config.yaml
n_layer: 8
d_model: 320
activation: "swiglu"
routed_scale: 1.0
vocab_size: 8192
norm: "rmsnorm"
tie_embeddings: "early"
lr: 0.0126
Below are experts of layer 3 (counted from 0) of a mixture-of-experts language model. Rows are named router (the router's row for the expert), down (a neuron's output weights, with its number) and show model dimensions 240-319. Each number is 128 + 24 x the weight over its row's rms, rounded and kept within 0 to 255. Numbers have three digits each.
Before each expert's rows: "comes before" lists some tokens at least twice as common just after its tokens as in all text. This comes from a sample of Wikipedia text that the model never trained on. Tokens count by the router's weight.

# expert 6
comes before: " |", "\n", ",", "\n\n", ";", " is"
router:136101092097137090172119131133096126162158163107106164126124156157162104099085136144119137106115166068163121118120064119130143119118112143130120090135106130129151147115097146135159123109115090100180127141129117127122134140092088087079133108
down1:104133116130137103100151135125121134130178153182132162133158138116117088133130093126173152149130107117170119123115135123129149127112152115121105117116128139140127136122134173156129149181107124142103130108138098121129123145128104124178118153
down2:125088166150142147134118097121145134143110125143142151135100123102127122077150134122106161156128124149164117147164128131119152117106126141115127113140114150120108124099175125115151108094130104089096148098144150133130153145181137107119147154
down3:153145126112114145175190112108091139120130118072105110123148174107101091122124119136120115154132160076101057135106132134123124121117080106127143142118136123140088129118181120125148130151110163146120156085071143142109161116079109142086117135
down4:134115114096122191115134122099120122120142129123121103120105127148116114103136139142097090132159113139121149094101091093122122186157146112182087158122142130111133131145130140119154097098183123111107098069148172140113188130147141116142129172
down5:130113142172112113129128137136091145128160136150138101134141128166115130117166146136098124137147130111113146111094115110130099149121130137146098125155110138140136153137117108162145131185127102119139113113151114103155131161128142139165100133
down6:146141129117131115156149123138129138153145069138094133137133165147114077136066053112060138135143145138093125127128093103143112139111158119185109118152138094122146119147097081127147172078137175131090096143116147144107087079117154120106133155
down7:117125128114074093120102126166136095120128085126166069108090163123131182118141121130109138147125117136153085116166180109144135145147148109149124125123115138089170099138115106140111099122127131089189142158112148132134114133128100143037102150
down8:141136130119125117161107121147134159127142111123128150108097127118117119134096147103168107138127151138173115099112147135184111121071116174132160100143132145166107099136138147098144130119111165146099105114151124120111128090144113146150119090
down9:093153117081127089131146101147126097126156158162109104155111142056103097101092107131102106114112121121095136108112062091085138136087157129194111154137122126126069136141119120160125109117119130146160121135133107136098146105160112149126104116
down10:076189086142161077137124099098159115140124098139136164137088155167164121186148161099092155100115141130082124153112144119136114098137178187095128095142083113104126099125115128099107121123119106183139109169123109124149104116121128137115157130
down11:112159167103107128160160128135156130094117095113131086106145092131130085174155133129097138121145108127130141131129127163136101160156159080096161088178084174118134119097123122165136091114149194121144106129124138120130129159129140131140119163
down12:134127125133154146093099143088113112116108134097146154147149158141147133152150099117141146143143112117142154111126157132107050109129098110140166117160120125118118099122131141101157114146166098153114101169168145110149122135162125101119145118
down13:129135136114169183164110128138118117122111145121125148124133110131170133124153134095160113174154130129133119093119118108137158145113114153117121155103098079145164139158129151115144146109130217129157100139119126127110123127125134109120157111
down14:101156098126122149137088135087117111102133102142133121113115145097077144116128124145106131120107122133133136133111150129167128120105127142160113085197137138132140144083141182144106137129096134156114121127120081127078120138146107153087098145
down15:079131126096134142104110169124196141095132092153111129137085087124130078140130148110103150148143115094120139140136145149146099122085128110123119126106117147170114122116113095123162098101147150136135116110153134124162105078105127140141113099
down16:125115129137096096167134127123119133141118139146110167097090116131070101179109120143161132108124125156122121106092153173183108132123114122117128115131099133150104147126103128123161110159135164081126088189127096148116116088085117094093102133
down17:162112153090138137098071103095099157101140113154147125114127112092150173156129145156166125136122102098119137119153129137151105104142087190175125099102134109143113116165096160135103130124158141170127118129194141147164161120113137117147118160
down18:098134146150134103124110149158082137152113092124110116150158139146128157157180131132122155125101135181143128120117113103128091173176129126160134147163119112117088140152128114112114146116115133119127123179117107145166129111131164103115137133
down19:146135105100119098113108144137159157167130179160145132146112098128119129125122177104165114142149152137121142123133093120100154148115100120129126144165140161094148159139100088129122142122122143164093117070184124101115135131124138091156092166
down20:141132136116166128160138079120189151159126132132107160122117117114131153097138170155116163135081142097166135126150077097086155097150116134136134062129157136164151086092135138108107131123127119135147129156132101154186154128106100096166136161
down21:133140153099120106118142142128139135127128067109132165096137151154112148127124095168114103098158135173164117134150111132131123147151151148119110177072163121094106108111144155130113119127067124139095137110207143074126121083073102132061129094
down22:143138121106102106137138129107164189095129137106128157100150121127101114117175150114158121130132116092082110186152125181128127137098089163137117084151107144090121161124128131116151106145146097111130095126120101125134146124140121116119140101
down23:106143124136122141157151126119109092140107167150127120080103126114122134141120127110109133112127143145110141119118128138091123135151086127145108111120137085153172113124112099155128118089072126131120164123129118080128105157133128137129103124
down24:163125112155134115176129126162136100141140121116129145076076130142167127111126086136125118125127128100142105086116153123170126093126132084128193157103152129166105135128087102127140181143161119154114096167142132125110133115080132132131116124
down25:133150155123090151087130147126123123126133126163110131159149125107145099084113094168093147082101113157136124089130137122109146112116102105120125089129122092158116157140129119147165088053114131151100092110112132141134178103143162137138126159
down26:138120096135139137151147103137143115078143142106166129107142142177102138122111126113118138113138126118124092111135085155157134152134176097102121163129116135131131104107145144117107147123085145128136117141154158108154134092151152124104137102
down27:100169154168164119131139132131131143111109152159144152133103136154092166140116149166128123128144144146125120108113103117102119149118117132127137132135119169150111095107136132116107124103116139121109095140154142172185071122114111155152164126
down28:126163121136130120119127117126131133102126136115101151132086076140118116115065115115114138124123112102135137093109144144146146129172149153131093111116103144121121132102186156158161161152154172167178172098113139108132134142150129129152132123
down29:137110104151157128154164146131136138115138159122131156168128121133131105169116119127085119117132158119105138131129101143159107109175147124079130126104119108192151126087116030110169121126151098170104150103161158119129139150155137129132123142
down30:121161125137096111146119114186083146114128158186109149140180102138104117147132138131136165120105172112136146088191102186124147128101149180124191104120154162105126098179128144163146133107127125112072161118081102119155122089123108126129158120
down31:100105139146122140112076113118158138112097120145181151114126135114125142115126146138127088130150101173131099166171120143138114116123116144162129118185099109162130161142163120074151113117136119096137114112106129116102164131108113097143138167
down32:096145148153097143105132117112084165116096142139100167156137113107158161134136072106105133127151102183139131132117139105141156114075112149128097107118167125126131124112112090121109096140112095162144107129143096161155109113120114130132109132
down33:138147108130099166144162174115174101166133141153101129089100128102131113128192133083083128162125076163102132126110166156132114127168145137166104122121095126110099128138109111135194143146133129160160129130110105143124112165130142129089140189
down34:129124064138143160128146142138092140161160105111150143118138143127130184111126162179117135138137139110171136138173104136191084151129128088114130172100143145120178162145123139118108097119143124095135154134120137167147088147138100172146108150
down35:129095105142113126185108145127110139109142167128121156108133109117147120134167140134104136167118078120139156163156131142159108100121061127113116055075144146113114114162138100155159119114114169157158175165106129158116127140160158126136129130
down36:098107153134127100143141162131096153154150114140132112079110121140086108093115108156153112160113107124159154136133142123096139085138094168122128100101145154093102165168146113122093101109140156114154145199139131116126084128108153096115121137
down37:157131111167166176147135144159093124122146191124129126089123129116169143077125120123114133107101129126112133183123135162138153141154115153131130148154142098129125117147145111139165126152076101131133115142093137170111153159149117127110138105
down38:136146148118107084146145124128174096163125124103129086116120153148176133096149140112133092114097118164132087113077116116130112131127124096130117133140119121130137148138134119107080089159114182150139101120106118144117141149181119140109129117
down39:089109110104152154104164137101092169160143149112105129102139116160138153155117125151127165110106193176116114102141162127179119127129127152039056135108124186131116130118088145157124095166115139180119157131116095092107118163104100139143107105
down40:138110113115112095142102118170147102098142162139172118160124123112130129134164103137123123144144155131134147133105114147128192165136150134100147116137129170147088148132123121153172141090109109095126141130095153148133112120107132114131109127
down41:133163135075156177141124150185125096090160157101154168124127163133097177157098110175127131160102175122132099159110138087145154087154139126092122178114092107099128144133114158125129143127112141142119124111113130122091170139124137194078123108
down42:133116105150159133124164139119121110133139115157129183131134117146127123102117089115112145153122091119108074120133126114113144113135134136134135117140176102124134087122136135127147137108127133170137134117138151081170137114194130159144140130
down43:065114099144126134098161167132151164121100137127110121172130133129165134085124088124178134132140132159121121165118112100168168123103121154124124107131148155182163131142149121118130074141143122122153108166120128151094114132143119097129156150
down44:133110113143098150169093144136120152107112152132089165124149105136093131133114126144125110095133146080089128128095120112108172125120157117106169136132132128142130127110093170129184137107090125129136134139121132159157120137112141156152113098
down45:173149117169136129120155117122121083139114133119165110087124132141120141103155089119095147113138132127120136077158074123091127147162099176093140116104122096140067108143119065139101112103145146119090131126100150181138124079177137137110157140
down46:122152097132117124140131158160130111157073111106174122104110104112145102124143149120078121082106173146118112139108174133163161135086118137134165136106129161105100137107093159099136117155113128146102111122175098120124152115146120168103116123
down47:082195107140083135135115135171145130110116160140150105134107187136135122117141158096110174114143087112173107141116077117167161115076126114126153120124084125131128073117145151135146160144135153084144122141123163110098142143160144128093133169
down48:136105127118123135122178132130190134157119123117162139127091118155125178115099150150112080198133128144134119099127132097111142091100125122135157158147068148080157129150165128121095145091110122106116108146130102122115144135130155146160116145
down49:125110092131105133133137175079134146120103125096143163106140119157102167088139153108112153093124131103117119120155111115168118137101135136099143139130121159075114142140158114139111107151080126144128132091126073122117149171074103158115124083
down50:156113115103160086107141133152109091104094149138146110146160094150126110140151165138138149138137098105143124081114147097109151115086118116097141126122097166140108116138161135164110130139132121121100091136154149088126103128105164128099081134
down51:088112095136151147082125089119170139124121101110159100119140098091074144119104103153157151118140137135166121107079115094120125115145134124149135127090153171121085122156155115153131094135122094126103130147138097193074129136079131152120100110
down52:153145161119143108149178122139117137125136119093138123113128153108115121140104084109130110130132129146069086160121151147127123136118138171136104113139165122104077112110109123152138143160106152108119112132079132141121166121127161103120115140
down53:103136169123127096125117112137111095176156114144098140103143154143138151092095139144105178105120137143124120078109147203160128091154122137105140148172139171150146179123141118119154123131167119143144124136164090146135112148124151106132129111
down54:154147123098132131142103121112121116161110106133145120139114155117144113150112136132121079070122139141158110129095119103118103153117096122124150171117140080115140103143163111150141104205137126158134111082117141139108119148155109124117133092
down55:100107081112128129101158116152096102148146109138100121129086100119088127109124099143108117154141142111110104109156150132098092152185137118148111147125140144092101111123164071102136133118160133108123077138153129125119149141145127112156137120
down56:171136113106162110135147118126111118163109138150110110154135138144114157181124112106177132139097075096166083138175131134110102114130118163133120087138070125137131141126166127130145173129166109173122103087145153080122113141134121118098117133
down57:115170105159101092110134085157130142125172158140150104129146131152162133117167119128166103167105091092081127123131144105191117161140108146101108097160145130132106115114137116140136119156162085112155130138115097112111125111127153142181142128
down58:112137137098108115149109133130147146109171108152147167129149103146117130144170151134167111140149119130124151138105131121132095133111152159101133098109141139106111176145139160070155170140120106122138117144144121112114113177130106114154177107
down59:147117132142142156141115123103146171155108141174139139107132079104110144152157101145124161123190129127117087110140121111132132141141128124175146096113136097097062111148091123117151126116130123124159116148134198126107092141157161109158155141
down60:152127134129149156119109186129162129134130152173141088148142146103082135151150157148134147136182093069131148112134087138176166161121126138096062125105136100099157103168118107150167113127165110113126129139125143156137107100116134137125122120
down61:142083147076123107088167143103107131108155146146172151132125110129124127128117143102126110153095112119117172100122134105118187116125165143102073152138125167136119127157130133109129147137103181123126149120115134095136143160166122144111106175
down62:154162089133113121125107162135140120146115146118170162136151121130161141104139117141144131141120107161136119111132084133107156172101106090121099100130124146104124149140119127111129104118151108101130094143131097166147140098137180174111142180
down63:083149155123094099114150111118161123176130107112133157083138118121151133116111155136151131106136123127094119082123119120179154079112118118138140118110128136118118133141137164116104108140134152189121151148124090117148082102122090150155137166
down64:107146114145102137142107113115104121123126095079108169186117128161134127121125158128129117135163122138128102126149130126101106146114137144101147148114085115151087133143156124099196134096112116178116114152130084088128116141160091115157121116
down65:156135119126153087111114140148082126101113131095121133152096149126163104134072146167139108152120118126123127161108159131114122121079127110134123097112162172160155158112150148160132120142135115115146156130140159115115114143154065112104133145
down66:152135117084135155120151167130132132084061087124150149130149127139101154137106129111143111167144147075133146121135092088142139109167158126125126128108119107108156154166105145104156130117140095120128126095147120145123136113145136107125123149
down67:160082136119145148168134121082134135088099115144167168140118127119108115133181143118134128135144124177106119142126131130123154124127171075133126098101164147113129150134119135070120090122140086115149116114134108117214144104140143096120099119
down68:127127107144113157152164172127161121108089150137136116151160127142108139123123151088157071133120168114144125164124165126084130112087157128120112118117144097143143130144130141163125127164123148085132148155091160146130117116113121151108114116
down69:105138115140122092122054127143124118082113142120143116149098119110155111140131160116108117101125124119121130081150159145128144126136172160121122127158096135100147160084136124153072110142125081132123111094071137154101133113080142141073123157
down70:136118118157091115158099132153127142147116164099135132142116139103102122157136157140142163095139092127106149147150169102119153178126154116119118141132100133120163161164135079108170092138162135136114077121109145107176120145165120152115103112
down71:101118118098133080110118155135139099154114143111150109110099111117141126119170103133155148117142103108150148148128150057137083112188146117136133160128130156127131145122126106117138137173147121139147094115109100090164151109177101109146165158
down72:127153160133142132152120114161157143083140145125124112128131125116125154128136096127151113125113140118138126061127130108066121103137137118096113143123084139159157140165093099158155134120110129127131119128119103139160132140112108144131114127
down73:164104157139115114090132130096134168108125154108128113136117178165133161087126099124134107118120143145141092098148136096139121120143144118119127104178100134118083133127110132139122131100100101146125091100131111115132135122114097163093110108
down74:149131068145119149134125151112138139126124122118128139118144128096137132117086163158100121112078100161143094102130133104130110114134086124138107092131134163116114075109159134117179109155149099122114118158127117083107150146156137109140139120
down75:144145119138054149148101128156113091130106154128091111105154130165112129164113139124159107139081151097130175093105088155147109108146113139105119101110129130150108093153135112115077108128135113117132151139079098167146133135097114114145125168
down76:145087103169129099136159103131117142121114138156075125132115115092124142150130115122140121118138143157116122155124132149126138129103122078121113067153138117166152171132117167120148099109113158097113113097142154101091138132108131107152167102
down77:127138122112113153121157115116162123123135114098112153119106096103075141113083126146128135138113118147156128144091131103110093144177138107157144134168106126152161123156125141109158126085092129091120158157113092128149116071162135093120121143
down78:114142088093120096129156167148111117140148119140148130147079146130160101123155132138115097128169142151179161125182148144061139174134113128121120128177113104089145108123138103138117121106145149105081070128120085151126137131126149172160112127
down79:110147168122163121144112149104124142147121131190117154090110168160129142090166107138152072115145142109183105107180129166097190128156107147096132128102155134113139129155138135151099111111141126107140145078104125088162150135160130086140103109
down80:075116098147159115177156164153078079144129094109090126106119171157098113135090121133120131128128129155076107118139128122148137180153133115191139131153099127118105141119140115084094115141152111130100141144098145142088116122149162109162118107
down81:113132131158141088119119107109173126115165123117166143112121154145144126125116061135100147142131135107110134149113120102124137169140092118082115176137107134164128150107118122135112138125131109166166153137110108113136171113155131140124100132